config.yaml
d_model: 512
activation: "geglu"
normalize_top_k: false
vocab_size: 16384
norm: "rmsnorm"
tie_embeddings: true
beta1: 0.95
batch_tokens: 262144
seq_len: 1024
train_tokens: 2328000000
steps: 8881
Below are experts of layer 3 (counted from 0) of a mixture-of-experts language model. Rows are named router (the router's row for the expert), gate (a neuron's input weights, with its number), up (a neuron's input weights, with its number), down (a neuron's output weights, with its number) and show model dimensions 256-319. Each number is 128 + 24 x the weight over its row's rms, rounded and kept within 0 to 255. Numbers have three digits each.
After each expert's rows: "comes after" lists some tokens at least twice as common just before its tokens as in all text. This comes from a sample of Wikipedia text that the model never trained on. Tokens count by the router's weight.

# expert 3
router:111115110162144142142134137096131144147143118137121099085134112140110149097133142154103181156084123115143163180154132097103103111129120144159134047156148106117084125117099114148123111127136142
gate0:077091110167118091110132136116098131119140156148109141139112162085126121167130117110153139129120118109169117178127126095126117126132100111127168121126114121117123151145176138167148130106145131
up0:130099107178114131135144138131135136191133160132135160128135130121170136155182107103106202121127160122100151084149088080110078136109134090127147134172134118106136147167142131137159115157107084
down0:091128140121096140112152130145129064074135072126144105130142152128123143071088156147118139138149090105076116149113155126068127129130142166110137130120169156191119123125130119110148131086146156
gate1:114133132084111172120159143134112130073105096146104142113098134118151106127096123161126157149182140201129166147158153139106077116133118127117096136120107123081127100143120113093147120135158132
up1:120176111134095156109113153148133129102154148152162123117130086133107106108100110151135156148160164100116112101147160143087143082160109137154082134119173107107087090114099154136137137124133109
down1:110099138098136105100120042095101124124127134113135123154114161107117132090115090114110058088100140092126128108074135115130110142115118144135175149149115120121127113139122129150077108124146140
gate2:118095130082116108106168139102107141150147110120145122095138125152124159122114140111125146113146124137124099161104080103131143118157115182149149086136163155125083129108127110119112179151169148
up2:114103141118127103148127186135113132148141101126160135115153130147159119129110104118154133157135116130089099106118139152139092151118112142117126113128129143103124116118138166137128151124136141
down2:181103112158125123142139109147133109103170145154118158102143145124134137113140125126119107090130104114155135099109160149100117129146101112124110117129124166130139115165110132139123102104130134
gate3:133166112164175121134114140101115165179130166130153090100140054163120123103116144140095104138144167106144154133145124104168117154140179181154138118102175129151113119129141148107182137116114131
up3:127120133145140137177150096120102132146108125127123112124176142177145147118143111131136120143116120145135120103167160115115112077116154151112143130146112164123168155101073146075132132160144104
down3:112132155130135153110111121136132121095178141142090175154128170131133100101127168124198116159175074131123133150110082135161128160133125143131137107117106129105120084162188145121132144141165089
gate4:129138150123117139135127138138095103126135141130126093138119155081127102143156115113139137113161159142131144128135134106132121127168121135136097128107102141152106080153169104148139130140139161
up4:142133153120108108139087092132164146096111136126162150100076148116140143088156123123115098128092103091110115100106169146116141103113119131055141158090159158151113119098157117105155127111139108
down4:126154134123125125160156106137068116132139143131152104096133122182117143148142108116125110117143121137162101140103154141162135101159146092100147099143118122128120165120131131161105148089111121
gate5:178091146158102134126146087106112105112117136137145122144155140136116156136115100110169100142132167106142112160056126139113130146129117085159066088160090148103133088131135116142131137086121100
up5:103181119132129135125119131157146150129132148125165114110166104123141123135116118150118144130110110114112129136163147132107113141133127132108109122098122131152143135114142168077116143132109121
down5:121134154124124116139094116138134097145134158158114121151170123131110138129119115127118134117139103082149162118131128167136135104101173132115103111118135111133110118096122122156140143149156118
gate6:144153126128136184102117132139128134133156125157136097178200104124103130114115120115155169147112117130187097141164149115102175162150175123151124120149163124100120129188151126115146146148123131
up6:079153153149131141156153166138122113131143139138111108140116103110109139119156108148121146126103145157146135166100115124112090126096122109091149138129140122151143149170097202141120106113115113
down6:154092118107130096141097099110145121134087120113100131152103112095125131164131122117105091174164107072141161154138157129092176120213136152126101107126160139091076091109170121171099141171149118
gate7:151168139142117165144134149111128157131139095125140123095157154114150103121123124084144133174144096127094135117082145084134112089144157127111112134135176117152167138095088151152141128141172162
up7:129114130096143110137127113106163077153120116193165120186118229143111145135110156128112117107119142112124114119147164143137143102182122127168128117115127114161088140121104159095133144080132140
down7:077123114100157135158118172125097137116164121137102112072145129186112101147095113151127144137143137158088112126141118135119127136105135155129148089121147106178161119126157139113126179132126110
gate8:121085125117087155146132115143133104117131138119122149157148141169104129121124105110121134108111132156138106111116148166109117130141097126161124155060130107152116141154085174119089130112214156
up8:114107103111108155130125110128101143091139124124137155101138142150118157129101156144110118109115150134108091108121126121133104117133128157116139106123120134107171132129122136130078108177141172
down8:104149126113184113131099115130092114149106113121148122175151140127137134144116119098120136118132138146133118124141128108109178124148134125153126100118130119136148105180141141141123148127170120
comes after: " the", "==", " a", "'s", " his", " The"

# expert 1
router:123069100111118098141110127130139082143102127110140111123121174132104137147141113120134109156135140133129151130112066095097127151145126100120124104145120116119125160104106142118132100107103136
gate0:119109142139117086096127101097100101089141156142122117090084151170132132141170157111150120139131121117122086138120111125125133149156142122124139139124137136099085113128150118099132087111127126
up0:137147131156105089133151155158142074112094138131120151146108116114114122156103131126148141103105093105118128136172163080164118117134139127141123135148120175126102130143183110066128140139119116
down0:109178110147172108115162173124157114154123100095146128112129125169154183097122113137146143116140167152112101128134138162079141169130135109108145090120071072149134125130093134150134150135105108
gate1:108110116171124158119137146156110171112142104124153132138095110071110136151106105164114149128145126124172083117149110113135144132124137125118152154144119133080117088154138142122065128176095142
up1:145143176081154140121122107109129095140143158097137135142123150098158132149090122143165134163100111142171146142078153133139099139125135129098136109133104152165117158132170134151144064130087101
down1:157111087092112141166109113127143111147114118110124162130123124134131112131150120114139126096130167137144110151120125168143129141127154154127123152121158131119089143143100134108103140123125130
gate2:101126145108088151089134152089126093153113113178137140134127130132121122118133128124111127176144153174147132112179142070075109093114135128137118098154133128111130153167094132072162161154156155
up2:113096090150109102185101131121092137126140150129160156148136092144128132136137113127157133111098128143143144145113109152212149168160161120135139106137074107101159116103136106120104084112113102
down2:111127129098132133136140126110118121114144111143179100153144106182090172173111130109145131128133136128115121150135154086109108117099132195137126148164159110112118112163132133069147148155140119
gate3:103092128128190122085146130135096101110095160133143087131121132086107145106116107128180102138122138128076111128113121172096142175149164137123103111095166139136156090150141091173128135131121175
up3:117133115079123128145167118148118107122102128169141130087111142130134123113126105102120155110182103141153163104155097149101082141120115109148147163117138084141088117096132148127112123152133143
down3:121135137157123157161131109102155101097055140124196088132152189150118157128156106153151131154122135147122116093119153122139103115138092137132152101106148171154112181125158156102183165121138115
gate4:122164144143137139099124127103129102126104143105143098143098140122143107133117161155103127117123125141118130135113126139109155100128154132106112097138145138126124095158160135137116155141157092
up4:139099162143111140133117142134077126151151129131143086139135138119185151134129131111133137071113118127132137149111157171129206131140089124132151152101092101145125177102123130102136117103091125
down4:139122148103146119146177130084137159119123130117145172130085131122129153139170114186083121121152134160102154166139160175108129114151136145163136145124123144139117157123173133157106156154104101
gate5:136094086144125099084101155114189133149131147116134127176110120098126142141172169157145134188142155156107136125123106140116139112146109116140167138179131128160151101123147197114107081120177149
up5:118146111135148129123115151094115149114133116100129165086143197150124120091131099116117137121113076107117108145100143124132117164111117097118152092144103095152096072133095131113157125097115114
down5:146116176135122115120129145132149090111136155127096110131082149138169135151133170129104069105122160118131138133128091142158089119135082142119125137135125158163110147113120160122124111115143138
gate6:131132124123136109121140092178154103119124135193101133150098199140113136113185101112144089125122088144133144159180144128115098146123133101157133141124086119082129132099161153136159109152152150
up6:148160093166148141125117100084101113124103118128156162126099101192102153101129106149113124132138133125121146112132135127082107133109100123082106146143102167095138109146122118137150098133158112
down6:135145146108135121096151151179112145121146166119147105106123120081080129151144138137116083149096082116164167126136115129116129153114117214158132139165099157098137178128169156150150128160098139
gate7:150085110150103160109128132089111095105113138119128132105115111084137156156135113129084139119164165145133124101134122103140113173135139136157136139106079139141104136101146130120119120148132153
up7:155086131106148114147152123101122118152107110112142125136163121098118140152093122129127119137138135132122150091127112136128140143150135187139144160155142129111121124128175117155097106095083083
down7:165133126141118172114123109144139141100103085155146156134141150069109138126121102137120104147112146099125154111147152119115147092092083111147138139114108174157108127141140139121131139116163144
gate8:168122106166115115159103123121167160165132128157123140127140146102137147130105149116090175136101098101160106120122119107123135122114170169131126130150133159125148142119111102131176134141135133
up8:095118148082108124080146093118140174103190126078131120096138127122103131142137138127138113118125163130125074126140105183096124111115167087149136107117100113109086111107065133113121139127145123
down8:151084131098111120158104170158121118179120118138136124160091150139153140095114100125102132087139104118103209130125131141052109150157105137140136160133151105130123104118152170111157135119072156
comes after: " the", " a", " an", "'s", " his", " The"

# expert 0
router:089152109140154128120158156109099132124122117137084107122125160077110141116144167071133133120132103153114136137118110188131119137124145147114150141092110131120138194192146125138152071141121125
gate0:154120110131158145121140143132139166128098121159135120119155128140141105119102154112138104146119138109117115136140121147164137124105153107144119132135109166138146156132140136082110119096159136
up0:105087160138158134093132124104135120113130145151138108107121140134125142126128186163157111106177111122146104145143109148083105157147142143125136143134090071102132140131119142166138116122098107
down0:151116130130118160110129173099133154200138145169141122126150186129095161132119135120159135086109179141115107107104100105129149122139093111149159070129138141111122156155109117134103144105139116
gate1:085160096162089112129152175101127113113144132155171110111153148153123142141064115094134132112112158129125145166160124147092135110113136152108143130138123147109117146155155147113126104113154121
up1:136122091142117107138104199153171127125149128133149178178161087114083136110120142104161121171121114101125146136096157116109129119125106185114133159129131166138120148142130126112174141119119138
down1:118142129118074172102157079150148152106108167109152120094139158153119125109124137118107111102132149176133114133110159108126162122120106130125137096142154159095136101125118100152066081133121163
gate2:099114096131135132114128116113123117159147105165091124149122155117121149118124128124140110130139070094161138124129141131170114139107119146140071140118117119128171082147128077074146141090105123
up2:170122146124073122147110146163120135152109159125119144154119179130092151151149116138164135122124108119079155127148172101125166118153147125125136105144125168152099147130114165145118126142159123
down2:116143156160142158147134127126105147110132096146161131096123083120139138145153076117126137128059192149109112114151119161104092117151136110116147139126131140150126063124124118100123145123127121
gate3:128120084113152115131083139107136124186133121154154073157105139171096143120149133110158140143169111145084096110135112123105102137142111150078113181096108111124114118088120050095152126135127164
up3:104133079113163119105101128114081168111124144117130105076154122137143145172079116109108166147157127100148077152122180127151155132127143131156100092144154111160110150120134135134185120142135112
down3:161151150163086119133167120108162163121080115134101124108097092119105101094175169106119090082114129119102161146132107108149098116113105134135095151131110111116162123142163134112122147100129138
gate4:112105087113162102132152083136116124138156118131153112117120140115151155135141156139148105081128148172114135123136090114171099127148113114145140152067110112106130142141141112133174120191130110
up4:170122088111107128130147123141104100084088075151136144115124107132103156133130140156175102115107134163155155116157121086138141088108112115129127133071139141146137142134127133124107112173127108
down4:144110198142112104146122147123123151149128145141107084120114146130089089126152151095142156119154096100132147144129100131127119156169125108149138081127125079117141129112141158135152121169118123
gate5:115131141103132115119160108104147138146134144165122126117134136158102149151152136136138125148144136086151147140120152136139119176171090135122106140114138106151162154113127086129147159130113134
up5:141126082138130163128167133143153144124137138157136164101145131119147136146076129148140082145154136054132161094170134100142139127091102148126104110077121074183154166141133093114136147139138088
down5:115143201172120140132121095161123127121187092138131113123120124158089108173163114119138138165127112149123111140107135146140127138131148116084098135133146156114129120184132093153144117111141083
gate6:118114140133125123107115143139101120110071188108116134135116146146137146121120170159139109109097149145127136136134121142103118125138158113140157122088167155128143137132163102154178123137105134
up6:134109185117122121126122104113143149121142134119150164102100111152111113107105189156140108160105091129134126132106164138135140111116148115125115099119141133097135116130108145125144122104151143
down6:073136107131186162146168163134111090144123102149130161162149121100117116161109094129106118135148147097165130123147158084078153138120102120148179128119090138130139156133150126140106117177101179
gate7:113156100144123121113088137114148105194135142104076107120115100121083115091150116120066153157121123077147136090121131136100144123175169133136117129164151150111147130141117121128141156137165161
up7:090159101172123137105107130143130104175152129116109121117114115131125172128175134099086138109118097089172143100140161146128140114156164145118122137151127186081107163135139143112113159145144132
down7:121184131113150135151106120158076110185150134132164105101114119159178086148114110150096151141135121128115109151078105117130110139133115119099122134129130092121124149142173133098100126091148115
gate8:138059191169123157131099133112093160134104097138120129115134086127129100100139119115106107137165183114188111124138097089161125122142117145138102144108132146132119178129138113129156150102094168
up8:141089097134114141086138103157127162120138098127135158147155141096166166112109180114137153117105158096151124118196116080119143120156125112135107128152152122138075112139148155121181144122089155
down8:172153115111124083161148152138143152124107142125127143143146106144089118143111111149093114129149122101129148148090139109100142123100113110116146149123088142105144104117078151153098148103144115
comes after: "\n", " |", "-", ")", ":", "°"

# expert 4
router:150156147148067152104107085123117112143139107089143160121128079143142119114133171178109098168152138076131108174089117156138097102087117122126168137139135136124151137121106122088178109133142118
gate0:148142175123121106103114132159145150110170156116123162142125169089167140136120126203162100098137161137115090137082108157100181155142123155162142144102143115122160167079120152126134125103089171
up0:171135156113143096127133105137141125111122117134144173133099106154136198104149126138167118107131138168118113170126129157110129097171153103095131106125128108128145125125151151108145125106116119
down0:084137119135157134141159132127106111159149158065128130135106136112164079170127130125106134167153136117118112148158085127152136147086140152176122109137118090131071157134167096140088101120134160
gate1:123152102135120129112149146141116116187174116129136128137098156113170128115153141083149148122109160077128134085151097159123098126114145095125137138135133148153130073107135130134183141131136147
up1:126158145116146158117126152150105090163154132165172142105124141139123146112127124133144106136084141105141129131128100142128155125138119155137154115149142136111172115143124102137198135162127143
down1:137076175160140113170145126137130156093099131106123121167115127172139117104109139175154093132157135155147137118093127103115153135113154111151104135143110116145118143133117122115137140141108137
gate2:115123113136105116138116123119120132110124139134122106151162157159085121150126153156108082111138131118133145163136116156113098199160143140071170190096132157126195113160139136154130115149085123
up2:121149145137134115092131149125141103128122142108101132182168186135137155147107138104130138090161117151105147098120151144118154114132127141164095142108161152116121122124131113114139099112158111
down2:108125147146147169121147147143086095115080134138128132129140135142103092145134187155169139126120117099092111158126136131123115133145166113145127094095148156135124141109147108141133165128082064
gate3:121156146162165121146133138147138194130112124117173162150142136142153115113110139131089142129155145108154182136144164108115128118144132131164085179140141125150133105115154182122137106083167149
up3:106131114159129123149144170148107202160146158124137122153163091120140103113157133115130156147100158135117176094134160109151154111160141128156102107146131143131132109130114162085116152120177140
down3:098093118111156130160145108092167116148089099143119078079149138135188081099093119169133098125145102111139138117102111130099086162063143151105161144139133146161133152107106109133111088162138102
gate4:183135141132111133125126142133106133134161120112144124138120192098146116130124152134149162209117159147139123082097095137176143143129128122129159134146123129142092103102056111116113115101091124
up4:118125143095166166119144118120087104105109088109105121144123129144134099143103125090172144150130105120132134159159152120155145155102130112134176134112128116113143121128145110092123083101078127
down4:171191124107149117119122114144158136113099105071135142108128135130103189152124143146099162148145135139151132081129137155134153135098121114153119104169137142112137112115111116123133150140155145
gate5:082128141114102104116135091138201123129125133124131103075155129125168166147122136148087131100109112112114120118120132127110069124134150112104125159098118104110129116118169139098108146148134106
up5:151090170155097143099114126121129159114152078124153123106090120113115108135121145112121118123166081166121085083153143127137159145143147146136151138144131147128117076108130105128118131096090145
down5:168121160114077121121109130099179158101110102105088128127100099107134110101089129098138131094130087150148129115086115096177109133111122091115170151113127143111147121161108123109082128104133126
gate6:160085141136082135095112134118145147108118162123099148126130109139127138133126129167144091124150138114141123099119134147120137156121122109099138134145149078109144106081098179093129139086136156
up6:178140130142114117166113182120126183101113147150132114146118129152117116092148154115138134149154170146114102097101160136127142147107107139115132122115116136146119119183125112136115071099146096
down6:113123122124129075111136130119104152087092137157114145144127137143104146115151138089126122096074127133179171154145084148161122089088155106139112117126175106144154151091161141139111130137126157
gate7:126148201107102107140178111127179138101129094112144124157141134108112166122106156120138099133146143153171138125142099121109104079091112143141139114109145127109075096134117114101146111128131119
up7:143111113142108155140135169122112197139146110131170164104146113145162166113112159162163119118105140113138131127172143104150106137093128163126139115120105140125143119155157122145137114079153148
down7:152118140067114113135131130138146184095103118104139108118112106126145132132126142134145169117089141126108121102136130145105170094125145140119096179100119128139175109135065129116107110154143147
gate8:104142106107131134178140088158152087126162152149129162158116095132081140171124121157082136127138111127094063169158125132120128151157123134126138145141095096106108171137105111150128130151117123
up8:095158142097093145134137078127161091094155106134150147096165094161109132117116128095126118154150100106092101176168133128178128120130109138108127146147113111112120157116153096144165118141129155
down8:130091148109112098134107153098120107169129122106124136150134113121154097089174162113137073138109149126181134171132204137159111090135124129150143127106147120128103107156138150122092121131129171
comes after: " |", "–", "|", ",", " (", ";"

# expert 7
router:104112174158124154123129140069117146118134108116091104133122127158131099113157111158121157125140113150146158134112156117095139121144138123068146114130182120148093166124107101122114150127122132
gate0:108124188147075122112103152092148110132141104116115129103131134071168142144116135145104168148120134085116157144116135120140150115093148165135104135160112156119113155142137153159150153140111137
up0:130124123084136099105164136068133137129124100159095121127140151123121125168162139119205127144151098171117138100108164090106125150154138091114148149125107070150074083132123125114101127161175162
down0:146127156174139150118140137130119142161099152093147138125116120134139127155149098163143152158121133138162092121118149141150119150097161141144148132178110166123079120161114147142154168133121113
gate1:137155139105133141139119126164091167159077132125170115125166119133127103133112127137105089157139160117124097171117082145161119124144113143100115139081113153149113094120120128151091107106124120
up1:136121157119123109112194115120098172096142146118131119193085153100094137143056132116120102090149144047117140086120130085154124122135150114114139091123124139100106128183132127143135131145134094
down1:123126098100137146174141119151099118137131074145148151115116094156204115122108106134136158125155113169109149123141157136127174146136114150097091144154101121153185128128077127072136122173135164
gate2:168156142125118114155118126133084109086151181135142163104097121116141126121109039140120137121153125088105111135127090136207136113152142124152127127130121132139151147148136122169101133124154109
up2:160134135136135117124123120132120149103146110122129089094132113109121087115120138128120105107175132123112117106121174149145210160126158120151105127156159153173102096199142121167138185177158126
down2:100074118112109078118122157131150130129133063127110099152138134146132092060112122187181130106099117146097132118142127121125123138148137120113082122146143123091115104099105147111138118107133110
gate3:158134144123165145146123112117114159155110146143137114107158138103180145133126103157141121144105119166103147182154165173141132083114169133138101158149072149102109110085100135099143130109129076
up3:127138113108110113122115126099193154104127131134127112078093117136094081136099125157122103128160154068132164106125135113134142127120138120107113091121106151138185104189169151124086091131140152
down3:127167143140169162135128159122116106153152120144084172119092107129148144103133130120112135157129121152156137124156124124145129141074069111128071129161143099139125124167106118121133114128148089
gate4:139174135121138147138094135101111154122080143110155107147164155137148088148126119076181134116158127155160165145124122142108124139109152116092127069135120099101144141115109156140142129098099068
up4:136115081127122126088128136118117130135111146137113114122120106109099130135149125169109171099163122120137116074113126123152076125129097158115149114158100155119138152147119159110147097127133162
down4:104133118128168096158138092145139138079179102140166158127157130104167160096126137127129088152123141142157162142126122102102143070141127132117143132118132148151149110158120153173112129157178144
gate5:106105143136108168105174081112144136162146123115139136145116097129132154122153156099135152138116165133088154119105159111147111154126120112136137119135094131140135114113111089114144114148168107
up5:118152180148155161119130132131144129145101138119143094101157128103104128122116125088129128177140151111093101155135207135141133135113154088125160137139169106125131146150147106128102116157164155
down5:124126094130135132096167132134137117137115131158099123139102119163150127145148125130133122109092155151113155080153161152139108152096117116119161143147086159149164113089134102117157115146149090
gate6:136122196170105142107080110129098113140117156141113122157109126136140166107101117128147133097126148131117102099110122103083134123128133118147122129118109126139139126152125114118161147133126100
up6:116124106153151182125133123069152150124102102129157125106133094127144114142080117154145144159133130162109106132128149093147156107105118101103079130106123125152141095097111151077114111156128143
down6:087101102106130093100121074125149125119139136132089137090124168125139151168134136102105077138143124111126186136149105157172090115165095124104095124166140136142146112139125099135119100141149137
gate7:102093131159120139111139085109146132111082070137085144109087089119147175153092170150160065089181149092106155146109135102133112114110202139089082152136081109138135130142093142138165107159105108
up7:147112138124091101150113132149131129144129152117153123131078099133128132149103131113117141105095113131156112110107126131115107094122125165164127104156123136121116115141145151175143153106128137
down7:151106119097129172087121094116129105103151165121102133132111128126151119136113151205170137102159152118151164117097116105124141167114130142102117164154118167091141135120110120146133159136115120
gate8:131147122128115109173199124155120122112126144121114108142171141109124124133138154096143139106164131126147092087173144137161159140144115097134118131128160086108139123132132130118160128135128081
up8:114136107105130164117104101136094103149151121140138131168117121142124109136156129134115123093141131106104144151161125161125219116144160134129124120120107111168154136097108125106148123124117153
down8:107091140072122112114109136149136117147131093119146080133133088126146126169058111148121129123096158143151131046133132126113120147118128131084122152117145100164115100117136099103147132111090106
comes after: " was", " is", " of", " in", " and", " to"

# expert 5
router:153131153101122086115148110132157134134106095125125154108092114138133142100149095136158135121135146164091142125142093141157102105169112135184119173125156132114138121104137117170094157190175115
gate0:150113145094144190079139123130107107124124128149122118152135148089166125168116133094177142113099119114159100146149094096174098117127090123124101124165109086128130141133157115118137102139122156
up0:123122151088092112104143177125136107106125088129102127142131155106116111116103102134117127084148149125135141102095154162137134104112107129079173136135156160107096118149153122098131118141118121
down0:109151112102135140154127144153146093134124104114132163097137117097110130132123121091114195162090121127171109179103154089139137163140072116136094155128109101176129109126151121138110148163150115
gate1:168150105167124122116106147141112147173128122136145114111191117139137106087124124113141159138131097116135118119109112114119170126137089085103107130151173110132116150129136115146168111137134105
up1:147153134108067159132116134171125098166106151178185107132117137198123139092083146088151114076136133103120097121165089135130135106137136122124129130095132101098134150159182141124072083142125142
down1:129120114161116121155110130132121100134099158154132115156126112102141119123125150114120131113111106084133103107161090128159159114123123149124135123133152152093123086154126082083131138137125126
gate2:117144162108103145109155105152121122166136083111166146121152143141118142112089123116170108107147040110145119141134156135178140106129128164099103133104139106129140106164079114080138133116116103
up2:148110093092148118131123170111145112128128120115151134156128116103112141097158119134095172183096152139128133147114104097120119146148127078083165136130155149109116139092181133161097115114139143
down2:141134150132106115129129122111109089078109146119125156138176162167094136124114131118123127071144132113110127146125144116117099140150154148151141139113113154155165117135122074111140152173143116
gate3:092118108104076145118094135131196160127098134099107100128159172127073158133128148081137120159145121171146172130115115148099166159112105110104124122118132120117166107136136151086158105165141125
up3:146167143097110166131172162130115095149073177106117116138114130131100138105120131091142144131108117094116102120106155155145066102118134118111099179166130165134147136158161109151115139165103079
down3:143154166146137102131141130100119130133162140117113091153140123103164118112103102134114162126110141170095137179107150143120125082093138145162170109143126135124082124115144158134165138127148126
gate4:087131105047132119153113129119141154111115101123131095126091101168142121124145110176140140118132143107117106083164151132102102139121127133108141142097141096129118123119120172140080150098137088
up4:097130125090112124108182111112162164164162139136137147126106110140135132110130176135133113137117134148133158075118136102145100102134080145129133182136144171156132149071111148176104122153130126
down4:141159121147135129176142129110083178154086103091101115153158153157126133136106066096103135136142120131123114147108176166110110140072159112105130171155114133112136154105140109124135148159101102
gate5:113110155103112090128135142166156083120140179117144144143126133162080109136141133114107167172152096133147115105130101083179158073091148145158080134105107147169148094060096129128178120119148148
up5:160132116165126162114146118067124138143174100141119147116118134138153117136108131097141097091117148159129096143142101173105077127108132085127153148145144137089102105186164106152097120147112089
down5:139143152160139123133123145127156160132121138136128127178164119147126145135124171163104142175102160132135163129114111142111114105126122121131130104113138101121142090158130101140123115094119118
gate6:143102158137140112113130130097090083114130107120088120114132140147114120171132124149122140143161098143141126139126130162134137150101146115139113159182141116125118126130161138143129131148139124
up6:151152136125156150131149131131124173096062188124178153111129129138127136118165122144128125156147137150123134152128146147137142128131150134069118151101157154128088148134149114087164104096097096
down6:131156127172135115094177123105123084142146111126106103106138135160094098115134100138128122113101130078088096158138103128145130155109112153094135155187150113094139121178110117125138168131138147
gate7:113123159135134159127117121096142124155131122161105095075161136092133135115123126115149154150131093151112148118162177107160099121176136123154166089141098122152149131150128142170152119149148116
up7:124124156120119096117096115164146117107101133127138091147148158144087173163078149155149130129073136096145141166139136104105142101081128168116157095136122108131126139115146106139143155123164121
down7:156181101093115126158122156126120101152114078159137095125175106095161134102131098108121108126133128152102111144132145119146088150130151084121147160111106174103140083129152136138139106106154143
gate8:118085114077101123137124147137112144127115096137113143114118174148118163152059107120104129132137109106110121104153136143162168166122125142135129105102106137041152140110172114138104083160129169
up8:133134120129118136116137115104139142097146100137123114133152103130105147132137115155123121127154186155120095158113115113146136097148129134136148140126175153090112138118092173131099167118170081
down8:128113109095134078096126164139130115138167108148139134220133126136134159109151133134156098140125143141151119152098140134119139128110023133171106108120139155154115109140101130101142135122133130
comes after: ".", ",", " that", " to", " as", " which"

# expert 11
router:145188163120147133184141159194170143138126127147155153149094109160133078152128132108177100098127083112112121121095133127159133157142128152150085117186179183125120102159135101132114122093064141
gate0:110132118156129147114132131104126130121148142090154122123127146118128117095168116102135133097150149144095182155083130131138106130101171146092099116111154157165135114127130110146101165144129114
up0:134081116168110097125097138128187149090072130130131126089161088153144112097082135102147151122126138089093127080111142163123158143126146149113136095135116128136105143092145084130162114124123149
down0:089136123130152137167134135137136139127120116087143172113063133131097136128142155152122102151100118130104134146091119091145123130128141115104140134122159114162138130163137136141158110123128121
gate1:112172130153102114136132170106125165130103122124133143131096121137079127116162138189100134095113094114170133169121133105091174118168125157179132128140159124179113135140134090159123127124119151
up1:148137117192135148145135120118107137133131129143133141096091130111107125133110130149157103104150098160127131150138139113166101134117119155151070126091096087155078132172146125148169136156152093
down1:125101117142139092146121107150120118168099105090127139139134116174111120115162135119075141127126139120150127109103128153062137189144107137124102129148163104111152134091127135107096137116110151
gate2:076145150122132110135077167121140121121125152123124082101086130145145113112113090121123133134127148115075152138142092183110144082186118134082150148110103157112156118094138108121123113164117152
up2:112166129080116142131087097140114141159130088121111190118099098165133114141134122146101156114113166128140153141132104137095093148146143114158151158112133118147169106099111121122140117121123128
down2:134108115126126087098163113128106086096172158080163136129126152083125143080085144146142114130162076093145117112140094129145127145130122106122113099184111119096117141128148136109132106148138154
gate3:120129131134123154137121111107071138101136122080095165122113128104079091135136158143129119144169126147101144152111078141105083155090123134164184130111103098052127100148140160141124081143131158
up3:122161062160135104142142128110122139138112154129119096149126122167130125133154129101112114126128129105120133116106152096152120119157135114124067119141134129150100125182134137136160154137104124
down3:172086135128127123151082117105078150143130137133126103115115091133087087129111124140125133133158138137117123142120111110084129149130124137098139116095102097114160142076115158117150107116176099
gate4:133140132074133161126152120122137102131175153157132115171177108133105116098103125123162126113135127113152146106138157151096148107116130134156101102131118062173146101119122148129165122093124105
up4:145120108132074144079147061114112163163112144152158173143114150147110143140111147159151114118142132136131102099154135118098095159107147155161133085134156143093121138177149122107132147126151083
down4:140134105125103086185108136092142133105108126164104125112134104100134119156118103105129162132168130143121114141150110126102131117128109148125128156122099060123171141138111106134109112105131137
gate5:121095153112136104094153125116119141124125147132122120092139108140156115113125094149123134113155101146141099135111129116099152091162128122156091117119111088137127120081073161138105121129122125
up5:162142096108133166129128144158144105177114121111100106136108096164097122146129112089096142154122105125133119091129152155154111112138118089110144129133165151091165135115077107132115089119142083
down5:114146121141140114093134084163120153121099150127102164147144146092113114137145108104121121136125106167106185101129097101066092095126098143138128113124147148138118134140107135140085103138154143
gate6:157114134135127110143149126109112140103162112126094181170134113142142152092178124128134097142097171085134127107133146146142124186156122143111146100080096112113081125085100153112103113138099128
up6:147144084098101098167130127124144121101102103111138147170138146130129088088160128106126150157124137124115130122096099106138112123157116137102136182122122128120130169104130142172091149126147146
down6:153072130116111111107161123131137132140136126127144128116127118176118159110135137142142127150183123093128129108131135156114102137136180160129136113116137112122130126134136156098113172135115157
gate7:125084115095147167114187114141163102125105158138064122151130159121149132124158115112138108157119077089150138117143139168127134124103103126121135119152091112194128117135152161067114092158110098
up7:132159089134134125127140068130124086080105155151119106131103127129102131144132107146146095086141129115112116102160100115141125115067129161106090113121132119135181131131144129090144164084109137
down7:121183151115154128165118120101160162152146101110150127090125105137120131115111108116085102165119108122157196124156180102166140146139128104148154094145115118110127124163161126128155128136184113
gate8:108105112149121120130112077116140103122111100157149163148136120127163157106116135094186103119146137144143141097128120139108111141115152142121128156119118140122133097099135136092138144125140149
up8:142102116166120114132140162120100124152123125152122109137117111119129141128149087148158080135104151123110110138121103136146111122164111142127150155165113145147159122128122101123118136135130125
down8:123135117094131122137153123107112111151137116135106178152149131127142142136126139141127148146128149126098143104115105095096193105118099131131137125128146147181116142111177156151188146111122120
comes after: "\n", " ", "==", " ==", " 0", "%"